Experts of a small language model: 128 squared ReLU neurons an expert.
Below are experts of layer 8 (counted from 0) of a mixture-of-experts language model. Rows are named down (a neuron's output weights, with its number) and show model dimensions 0-191. Each number is 128 + 32 x the weight over its row's rms, rounded and kept within 0 to 255.
Before each expert's rows: "raises" lists some tokens whose logits its average output raises strongly, later layers aside. This comes from a sample of Wikipedia text that the model never trained on.

# expert 7
raises: " of", " the", " and", " in", ",", "."
down1 [125 134 138 175 160 174 129 100 121 138 151  84  73 140 141 131 141  65  80 126 137  85 145 115 128 122 134 136 177 137 163  84 115 138 159 183 115 142 135 123 127 106 116 141 123 180 182 141 128  63 162 163  75 124 137 120 145 105 112 125 124 109  98  89 149 151 119 138 130  85  98  83 178 114  82 185 114  97 137 133 132 132 112 187 105 138  87 140 106 102 173 109 158 143 148 153 118 131 192 141 118 164 140 106  99 138 121 208 210 110 103 108 144 166  68 101 138 132  99 152  86 148 199 123 184 158 185 137  99 125  63  92 145 158  95  93  79  85 151 104 152 135 167  95 135  98 183 114 185 115 136  82 130 129 171  64 163 139 106 189 168  94 160 105  78 106 136 105  92 114 187  98  84 106 178  87 127  97 189 162 140 105  83 132 165  96 171 104 119 123 112 142]

# expert 5
raises: " of", ",", " and", " in", " |", "."
down1 [ 95 174 116 157  67 120  60 142 149 160 185 145 201 139 165 168 162  99 171 136 107 158 167 140 131 183  96 124 151  83 123 112 172 104  70 141 122 177 104  86 219  99 176  80 149 109 146 135 137 148 146 154 126 107 142 143  98 153  82  77 139 134 166 104 147 195 122 165 144 131 145 153 153  93  72 136 193 161 143 191  98 123  95  88 119 110 140 162 119  94 149 123 106 137 138 153 110 130 137 123  58 180 147 136 111 173 134 131 129  89  77 152 148 114 143 118 200 134 118 220 126 119 152 136 150 131 125 133 141 160  97 184 149  60 200 170 110 126 141 170 116 136 127 125 105 123 119 157 121 140 125 135 123 121 111 161 186 149  85  84 142 106  72  97 103  92 142 103 112 139  64 160  73 125 115 126 137 136 141 154 126 111 114 176 141 129 126 174 140 136 186 168]

# expert 111
raises: "ine", "'s", "ent", "ip", "-b"
down0 [ 60 143 150 116  67  89 119 103  90 103  79 147 121 206 117 144 155 140  72 110 157 141 183 154 103 132 105 151 134 169 118 117 158 142 113 176 153 159 131 169 165  92 101 131  97 118 107 172 131  91 157 150 102 167 163  94 147 112 188 106 203 170  98 193 121  94 134 122 126 128  74 207 111 154 153 138 191 188 150 133 140 161 113 131 140 180 123 146 149 106 106 144 186 143  74  89 137 185 167 177 163 164  43 172  77 162  83 135 169 147 129 125 148 147  69 171 156 129 146 121 149 178 143 163  95 118 137 129 133 142 106 150 146 103 112 151 136 127 120 141  79 136 104 133 137  94 147 128 169  98 130 119 138 145  94 144 118 102 160 102  69 111 100  89  71  68 157 145 159 140 103 101 118 110 151 165 146 158 120  92 130  69 161 120 134 112 167 105  81 156 173 107]

# expert 21
raises: "ress", "lia", "ister", "inist", "land", "ist"
down0 [214 185 119 136 134  79 155 157 184 182 140  86 124  62 182 129 107 134  97 112 131 113 144 153 142 164 107 172 114 143 130 107 146 104 161 114 147 127 100 151 119  94 114 109 164 146 130 170 118 126 129 122 119 133 162 180 174 188  88 172 159 109  78 142 189 150 126 123 123 118 140 134 134 133 172 140 109  65 136 127 167 106 122 112 173 142 120 142 105 113 185 149 124 126 116 182  74 135 134  87 118 136 128 107 108  99 141  99 181 117 139  80 164 109 119  70 168 150 140 110 149 103 144 142 139 189 159  98 173 121  76 108 153 129 101 193 149 120 145 170 120  99 129 100 161 143 109 171 129  83 216 159 107 100 208 174 126  25 113 147 101 196  66 133  89 140 117 186 157 140 170 105 200 118 132 125 110 149 138 140 108  96 170 120 108 149 125 151 112 142 156  95]

# expert 127
raises: "5", "1", "9", "8", "2", "10"
down0 [ 75  84  98 113 117 109 138 167 130 142 139 113  87  94 173 140 114 110 125 179 166 121 132  98  89 160 137 104  86 123 164 155  91 142 112 127 182 110 117 118 167 108  62 103 129 134  85  46 130 131 178 115 129  85 160 114  80 150 154 196 132  78  81 142 156 161 152  78 112 167 102 154 150  95  96 130 195 131 162 108  79 173 144 116 149 121 126 129 131 155 162  37 144 110  60 132  95  92 131 119 137 145 134 100 153 106 164 121 124 167  74  86 117  90 118 161 187 104  83 124  77 145 158 100 144 148 103 161 137 131 170 212 164 134 155 110  92 143 172  89 174 144 160 133 119 135 100 118 169 158 191 121 139 105 132 105 150 119 113 150 140 163  88 185 129 142 115 111 184  96 159  55 150 163 127 119 198 163 181  97 124 162 126 131 156 160 109 140 161 104 165 129]

# expert 99
raises: ",", " of", " (", ".", " with", " and"
down0 [ 95 122 112 171  95  90 105 117 131 128 131 119 162 134 134 100  65 169  87 146  98  99 142 133 142 111 164 150 101 135 149 181 130 110 115 113 154 160 131 103 111 144 169  73 178 144 190  34 125  97 127  76 154 132 133 118 161 126  85 149 127 144 136  93 120 106  84  77 128 108 127 139 105  55 104  83 118 138 135 174 126  78  97 117 138 134 112 108 136 170 121 186 152  44 134  53  80  60 180 130 171 100 152 143 126  57 145 154  92 130 109  64 205 118 176 163 107 109 122 105 140 119  94  53 104  41 168 149 142 119 119 124  77 142 157 157  90 149 161 174 172 166 112 152 122 143  88  90 111 133 129 122 172 109 129  96 175  92 124 137 157 151 120 105 175 146 101 164  92 120 120 133 150 152  92  86 129 119 120 173  92 169 127  97 113 100 112 139 109 110 165 115]

# expert 70
raises: " ", " The", " A", " \"", " In"
down0 [ 86 189 176 137 148 141 177 147 177 175 187 122 182  94 135 124  95  83  86 120 143 191 203 121 138 160 116 100 128 128 107 124 106 131 136 136 135 137  79 112 141 101 147 142 156 196 148 153 109 144 103 117 153 128 165 150 122 140 141 177 109  97 191 110 121 192 118 110 144 183 142  94 105 149 172 124 190 111  80  80 148  59 103 147 197 132 141 107  87 155 126 101 123 195 203 132 135 150  94 159 108 168  54 155 131  53 149 159  93 121 121 108 151 137  96 135 121  99 104 135 154 122 137 135 191  91  97 144 113 113 116 152 157 118 149 128 128 123 119 142 225 132 114 110 150 174 112 159 148 130  68  91 165 117 113 112 189 131 120 110 124  82 123 137 138 138 171 174 138 126 130 105 142 196 160  90  98  76 139 146 121 141 138 196 166 158 151 142 151 102 147 119]

# expert 28
raises: " and", " |", " (", " or", ",", " to"
down1 [151  87 149 140 136 137 160 129  79 155 134 114  93 102  87 141 149 132 189 104 119 119 167 144 181 119  93 134 158  82 158 102 146  74 164 131 102 178 124  97 178 157 110 148 152 195  74 152 136 180 155 151 163  79 122 134 122  91 171 101 148 116  67 139  87 180  57 114 142  82 171 151 107 167 135 139  94 122  54  69 150 101 103 115 119 151 139 115 171 136 156  77 147 150 109 175 111 128 144  57  85 102 134  88 130 179 106 108  61 106 109 164 134 149  90 167  90 139 146 128 230 102 187 165 175 139 137  97 138 105 152 103  92 158 141 135  89 108 150 147 127 146 119 122 134 136 107 128 124  99 148 115 104  81 163 128  91 128  75  80 217 107 134  94 140 145 114 145 125 138 122 103 136 138 104  80 179 154 128 179  85 151 125 115 113 136 141  73 115 149 169  86]